config.yaml
num_hidden_layers: 11
n_experts: 48
d_expert: 96
lr_router: 0.00127
attn_scale: 0.177
parallel_block: false
init_std_qkv: 0.0444
init_std_o: 0.0551
init_std_down: 0.0636
weight_decay: 0.0
warmup_steps: 200
schedule: "wsd"
decay_shape: "linear"
Below are experts of layer 7 (counted from 0) of a mixture-of-experts language model. Rows are named router (the router's row for the expert) and show model dimensions 0-191. Each number is 128 + 32 x the weight over its row's rms, rounded and kept within 0 to 255. Numbers have three digits each.
After each expert's rows: a language model's description of what the expert responds to; "comes before" lists some tokens at least twice as common just after its tokens as in all text. This comes from a sample of Wikipedia text that the model never trained on. Tokens count by the router's weight.

# expert 34
router:074091104119143130071118095108096142086133126122142102155093099097103159199110119136180161126125095146152187113170094192099120151114149086074080071067144067126129126139078047077134101147072101099109094078094127116099100195179132135131162182187125147116149149138151131088180119083185130119109171120135105091075094087071121152117070131128108141165101106118126129155123185120169122158114119112148156093149035082096099130133115128113103155158145137105104099129093142093068130131155125194155101187131118169090160092150171106120160137146105126162157111151153153135173170094110126111
It responds to: Table header words
comes before: " |", ":", "s", "|", "(", "The"

# expert 11
router:143099126124136104118102102139161167134113160175164140136109135083159162108116086078073100137156145106091093166110075161139130098171160116159136148080159121117131107105066085136145156132099109125150118099172175123152097175107131093107087116087139103114098125189191118136188142203041162121108117102136171096079142102117148058142149153097199098129109159145186115126104138084134132157201180141124126126184120137176087117076179133110060153121197167116106125093136133136156112120147176144142098169179177129086163122134145167154126163156173143135162086081139146130173117147199076132
It responds to: Sentence and list punctuation
comes before: " The", "\n", " In", " He", " It", " A"

# expert 17
router:084123126162211128148131091171093127127156082132114153115136118168078188131087096155106084132089123107131136128127135092072097121158106132109142063081084092117139192154145131105120064090112138142118069081130110114085066108168161141111127157134152145124122120119141083140081119213149123083157120170166106154131155104157164178103096176129137074117152067111107094142150113108173098178218135118139099080139109125090142163183104101119175132134056138195154065101126169140139159134164133093164115151158108140068092109110122177093144065099169162110133166098121176110137154107111123123
It responds to: Infobox codes and units
comes before: ":", "\n", ")", " /", "N", ";"

# expert 28
router:141155124150139096114116101095106125114164092135104111174086124192147121117088091124132168109103102183176143148118181199128136149153131076110119117161140046107117191131091115148118158093123115156103149103129100150136129169119077103108154086097146153148127050117112113154161195110153059149105122109180141089129164078056160113114121161090168164109167132132117118114092138064159072117149168106064123090069148158144223125100144077172127166133049172141156128137103138114119162111091066147126138212075113129117128137148147144145125111101104142120080138159103153154141158158172171116
It responds to: Section headings, closers
comes before: "\n", "==", "===", "|", ":", " =="

# expert 16
router:107101151138161172139138183143070061165122072149151115168174100105080193141096099158087157097111094091087129076126057093084172117116103138121114174123128131116116160175144156152116087092161120085140135162101124107067102107110133186176141110182146167151154103164183182092093159097168102185131125167158196153081117108101136163135087150141136153145169094130062158161151154160114133097139165172114151090168109116129095111133072072089142157142149100099066152128141142084114126128158120111091150077117084119158094130147074115129071110125120127118096087103128087188120181138100170131
It responds to: Capital letters, abbreviations
comes before: " |", ".", ";", "S", "N", ")"

# expert 44
router:133108112182072131155152128071095146114094119132124120078141067146134167051153135092106121107141138113168139090100176134141074115135148132174108087113127079157110111155108135147183153131051132218097129136144105151141155107139095132159077084153084128115144146143175154121111172080180088161159172121107109163125121104107130147182143105143092119138107114073142117147155041096080074142138098121097107048147151155062196149141161163148157108122139101036123112139102144119090127123125118076108091100082081144137065143182129148102157145083107132115122110100095104191095154135132079142
It responds to: Subject pronouns, sentence starts
comes before: " was", " is", " has", "==", " had", "s"

# expert 20
router:123107080137166088108096123102105091159136088138085169077109136087125190113159082156064143092121134146133199177122139140094103129157084145097087070098120116117125132092126116128106156096085148126129084091139130158112095154132173139107084126116156151048111121176188132098071154191154098090145136171124073109091143104115145143077130165108137070089113108113111144194124169150134060162169126115147134102142071094143139147138092129071113167098141106210177090112087115160132140142147135138160077169115057143052125155106156125146113093141137159114119192124142154115156079075178108095
It responds to: Infobox fields, list endings
comes before: ":", "\n", "-", "=", " by", " information"

# expert 32
router:126094144146167151224118161154152135151157057116122092101094166142118109106096161124152129126121168161150094064103095119089166104124197136172133111144130216115177069171112210158115151151116134109161139204085035140130084152123132127144181154156156144167177145079137122127091199138149142136112133152175152089132173117182068169113121111108091118160126133143121101124131180158164119123111155102091137105145116145097099141195113134187132148154094159135080195153110151103121126093102150116160161177108162106142090162172142140115121060118133155101125136126113166102150142092091094104
It responds to: Numbers in tables
comes before: " |", ".", "th", ")", ";", " km"

# expert 29
router:084118050107141137042060171114136084162138144120180125111126154137118081154104151101189146129146124109135167134204136173161092090154027106114114099148102112124093207146132159093143125171163147117076164097130141085146111150130116119092090104119157121108121063160146113105083136096122151152148146122129103105127161181104122101112090155131122127101151143151113136040169074189138121119114091076109171074140150168138184108165075108121103103097067110131076158129113185089102167102096137132117124145071131091131084153117142102119127096135095106097135126143129166079097073113092184127
It responds to: Plural endings and nouns
comes before: ",", ".", " and", " of", " in", " are"

# expert 19
router:086126146205138153108110099143143172163149128088088189100065075134115113174177151152126143125131117109139077074131146135118126155060125210107165183104079202135143179134142135168124121150108127138119091160125077113126139126141156113098127142144117051076146112095162185178170114099109116156143091091128120090162126108214140078097137134114146133170086152054066137084099092127166100081154127146153139170106086103142090118104092164130148126121111161146168127131056101167107118194211145147175128121149168124128129142147053116115153076141094137122150137141122128097158136106149148121
It responds to: Geographic place words
comes before: ",", ".", " States", " York", " United", " California"

# expert 35
router:158170121141066164116150127123155093091126116078097135159136096136102133132123183146157122049125134156151159136112138173115126116116116134134143094114141131195128061094077124093116144140161144134116064133133143074155153142051157157157163132164150108155139166164095159163133152147190125125067144156120154123084146091116171114117126131126085182107203061132055103146164221095178163134053134130140095177096152104172118135129137152139158134106072144050122136108108167145089106065159066103107199134121184136135144160113167171102154144093153182163113139124133099088122145126119115141
It responds to: Event prepositions and verbs
comes before: " the", " a", " by", " in", " on", " September"

# expert 1
router:149147092066166130150133135127113128074121089083081159170131133082143155199167156129204104126121148157134137113145158090152184190155129148131133135079085120100099102166128120194124124110159096128114121082186123132084155100117115074138085158120143157166210169137121127235173088172106102177073114167124148128115104112142076154116150165058157140159135117152161147110113177147130133121138125127142053115133094141129142150075134162140101127137169132094146104160177121189145125156122110121125112101153182109174160155114082125120123127185096157155115148152110137054150033160097114122
It responds to: Time and place prepositions
comes before: " the", " a", " 2006", " 17", " his", " 2014"

# expert 13
router:155117149097125091153175145194120140115145176122095064153151122123137148128112169138168136147137137141111147201138098111108120123138095135101128096159140159107141128137124115089148132165148088137131138170205134095122090069106155125189162139152123059143054085117102085204163153126136145103105108056133122056139096172137085105100121130144144107117204114106153121112107202162152145088122186146125097144109125100120105120129079145179169171122099177056102196096180154103109151148118117135104124173209076167126137090098148112186101200154134118127090154141144175112158119167132118173
It responds to: Relational prepositions
comes before: " the", " a", " his", " her", " their", " its"

# expert 5
router:126184162172066147122159093125124087187125114139141147130111115177093166096139114172122117145112130142102096073120152105125193141124141112115113185179167104118117147088158175117151163149178128092100109135143177082107138117142145171094149068190110140127142087058154167093141100104127105112134140082111124117140156181142170155124171105111101161153133145152058112078114143097142173159082097144091154236096098119161170121144161153093118164115099136171100145111140091109169088129128118144128130092136071112142105066136041107132107062162166127111171164097105086143090221129140155124
It responds to: Place and team names
comes before: " |", ",", "'", " (", " City", " University"

# expert 12
router:135143156180167156132106099121140133132136091132090141119161159145142080109082145164173068114103104107111122147157109155093071169092088117121115156095101127156111145093122109092121032107094158109142099090142113117134102138144113191103158190124145092149096096124052080090097144076116099182160099121127064057185150110129109070191161139179111039137122099107128107159172115088129117189110089160135107136126144129042142177134098044109158094179109144160122168111098129084111126097116109125178188138190112120157100096116108129131134113130098116155151125131125156132119095163068137121
It responds to: Common concrete nouns
comes before: " of", "s", ".", " to", ",", "ing"

# expert 40
router:183150152111117064105133154139124181079173141145106134159117090125113112190114167166118172130113097125146191209163122155131101152113078108129103090127114138132146121154087116077113127096136111190131131140205133145147134082072176113074110132079131114121103075184092130137084099175146109122136139076103121146152121110113174102115149131143123140099125138097113182113102132084116129141118122087095103127183153097195076137096101135118051163096060064075128094101129121128131153106146123076158218137088128118140161145104070148198169185110123125145097098141132144108059118112083076106
It responds to: Copulas and conjunctions
comes before: " a", " the", " been", " an", " also", " not"

# expert 6
router:162141134089113127182118185129120115092113178180123087138127118102157116199176168134172102141138122135085124200167095161177104140138152147155138137131154140118118142121081120118126136126187105158119159180218093107180146089095119177132110108146124109160152128122140150197118117147129211142157076130152109127137118108091148101148130136083147165069062140076171143079054048080111129155096164111154063130153170114126081120075081140088100129132122101045070137118105117103135103110128095124137131116089143116135138137098123117163084193152143176124162075144147170109157175079114122121
It responds to: Clause-boundary connectors
comes before: " the", " he", " and", " a", " which", " The"

# expert 10
router:148098155134154100132112164150104122128118166148084096156120161087129117099136153147121093191119148159099158172122138166100161086081126081156109110193108167170088111175082156153127101092065108203130151167101162159156143097138196144099134116074160148149162139123127109135111073183179173109116087087152116116113107109123127157133169128200128123102108128115181111145090125118085159184132134088089114094138166132171147114110084141135065115117061124106134132126200125098085134152094141094106153129134143154077154153062134121168114174156159069080107050171181151128075172164173089106
It responds to: List coordination, verbs
comes before: " a", " the", " and", " to", " as", " an"

# expert 4
router:134147145079103173154115164097111174217133155085153162140114074103124146103066141090129151148093122124169164076114103118140082109132133134150114096204191104123123124088107136124127169166130111154077120117149156165091186091079160192098177100140087137080075066122101111105115149136075102132114155123152146102136115146105096160034114152135149137152085107102133133138090118176138159107090122146111082096098166087141125129116135117122080054104180155084105134146100067111139154188139101157093118100070124191185136131105128143101125205179104130089129171149099120171121123163121084116
It responds to: Modals, pronouns, table pipes
comes before: " be", " 2", " 0", " 1", " 3", " 4"

# expert 15
router:140149113111133140115089134113131095150111142144069106087119164171131120122049113140119106094138092144114107126197109206178075127163120132128133214150166059131070146095175120163136111138136113133124154159134141090156120159136092184139107151142068103077134123155185124090132150119103154135136191142104088134165128119097123072197099163140130104089102179138146156189151094081079081062112075135112141114161148137117187135125132177097131083118191116160137156120132170128112105167158155133109074172084104132108113136111153122148061060108170080180132171140189161098126084113134155128
It responds to: Role and institution nouns
comes before: " of", ",", "s", ".", " and", " in"

# expert 39
router:161073158151166155142137070079090137075140142205124069101150132131071068087115129169071109123155143199111211128090154124145168094070172121089218109103155142098150093185190096118123114131081099139146166163085193132117181109100112127148136129124159168132095110114152148142115139068177179146113102162148136175107111105104119197123102142139116165076149159152113120158124187153076121135119152079109097137169198141169139162145152173166101122091105125163145160145169161075122119121091130159081126137085141149132148143073126136152138091132162114111127163128129164127145114116147162126
It responds to: Quantity words
comes before: " |", " years", " ", "th", " Best", " million"

# expert 33
router:150154090126119139096100126053094155199194148188135112089159137191110123077103084094110121184209096134128146108123108163180142095072148134155129141111158117127151095082134093164140133117168094071137122197123137160120176179138133165114116127183095131093096158122104156135124172134146133092177130123129117173163081163111124119125139080155179168100119132166193148108139191169090125070114108068158123136150181128129150141126183104132169104130089095075094126139136172135107116166110159106067098160156166140155129146150159086087085095158144112182200125098104115064135143124138147159
It responds to: Titles of works
comes before: "\"", ",", "s", "'", " (", "\","

# expert 36
router:087143117134078128142107136122130144098117133153090127103100126178125092204071156154212137101093120243131105161084166168122081127189113160092125093148178107135118202116167177083092137092086129168148128118160095140088144159097097107096132102136106177130109057079094134127152138078138128184163135160188132075132149088131147088143112166155140145054153119137133182154084130074152119158107113120106159102119165155095167127148127120127095137122103142181143151124074077125158069153082110167145154159064187081080141138106088112105155128132108123104118149140108119175123131118093147134
It responds to: Quantity and head nouns
comes before: " of", ".", " was", " were", " in", " is"

# expert 37
router:111163151124180158151084141116136106142114129075068128111118161119138056134117126110141163068129112141174056100076103167112100167137149168118097145099126134160115133090156147103141130136187133179173071187132074080157135199120125148106184144091126044149165095068114170096178121122099068091101125108118150102156150160112108049101126131128104065141141140162122132137117133135147152133100112170141075161113146147101185173155088144197140153169100129122131119086103152110118110140185054162156191110090111112130143144141135123105135087129182074106183101073165096123139137154078129138
It responds to: Verbs, particles, location nouns
comes before: " in", " to", ".", " of", ",", " on"

# expert 3
router:076139159122165111127135124166177138125108128102090080132166178106160065076114143079090098156155139122153176151151115187103096107091095124099099131130095147129130158081092129118133161146103139175108142157085125170144093110099110122160113107122098126142118094127094089159111121127116152111113094100081107140145113192069146058115156114130135120096117104051151135103178115127129130153165098108153127121078149165072192173130063097123184122145149134079127128138090102089088145105107102076092190116211146165134110135152175178161103182098061127201090039082152186115111118138100139129
It responds to: Verbs and verb stems
comes before: " to", "ed", "ing", " by", " in", " as"

# expert 38
router:088156162124150128157172188096124174111116094107209089119144112082147109062171164174153115107178051114112168123145115071077080128143144130140081139143185093170083158139130151123090135149164094187173118107207130110174158167097139132108132141073155147131115108130106105141069110130137131119105123136156153124106167113162118164113108182170151175173086147148115143142074144150125081121158156094131150136118167140172107152137161150142102168137185137155136162170135118138170092141068103165116177123079070118129107076109143150131127123066134152131098057171095178087084121109172080179
It responds to: Table separators
comes before: " ", "\n", " 0", " 1", " 2", " —"

# expert 21
router:112141101124148113137139036100119126179132106172166047142152190094190118103138071142062123122081111228160160215088062084170143133098146119137086142110107120114139147144060077100110100139155169107128122093129126176113141135110089151126115153101143165161153136181104162114155115166095131094112148128093122139103153111112151156135156138118153145143120105110146154111109125159152075053121111181115119120144181102105117143127099108164183167109110133146197055087117165108123135135148100119126099119097168127154134175115141130108067141193138102069098152147124166190147157127133072083
It responds to: Line breaks and headings
comes before: "\n", "-", "|", "==", "The", "==="

# expert 22
router:146100165224134120103165126126142082066113136142120178128108115127121120189153126084117181122133113182140141111113116208125144120089124086158114141144088183050083091186150153084119104130089125064134147107081069158135064112101126154113121176139145155112133082131118146101102175083148117105100112139161091136106172116098163162060120161032140131125140119110160121178166127098104103136184159100110148074138129166057105061145077121141155134163164146132103152140155150149163071123115121122116088147089119149173134091174144152097158186091141148108125131138149170181113124118113104068
It responds to: Table cell blanks, numbers
comes before: "|", " |", "==", "The", "·", "==="

# expert 2
router:169148135137121128106154102178122134119116100091114130164120145105159157155130139161097143135149111085099096132124165103122108106166118105159134166110112146135123122100091139153147102151170097165163166162139134086158154118100130121163111080102092092122141114122112174171169133121131129149139122079127157108051129121183121069140109134092108133183101217118189109096069174161147142159171255162175109180172118151189161119146091130107155175085124158125131192113164147167155103131162132127150127109157109213079136080121097112161083172176164082076114192155166143078099137141164160150
It responds to: Place-relation prepositions
comes before: " the", " New", " The", " St", " San", " North"

# expert 42
router:154138112144152125144107145190135128145099101114087151147124154092125143188105133107188148082116197149114111138090181135155097070154137107165083108110116160147175157111106111194095156135127162146140069129066102100092174098145107096143125119152185109168135140066129137111165112215161080145184102156147150075078137087104123130094067156155154185112133180126102113116155110139163184175099196104139083121121151181138169177169165101067135054138077090204137136143105150084142115091184123111165118120131073168110129093115139112150127123138118101090113108147089106115144125149157162116
It responds to: Years in dates
comes before: " |", "\n", ")", ",", " (", ";"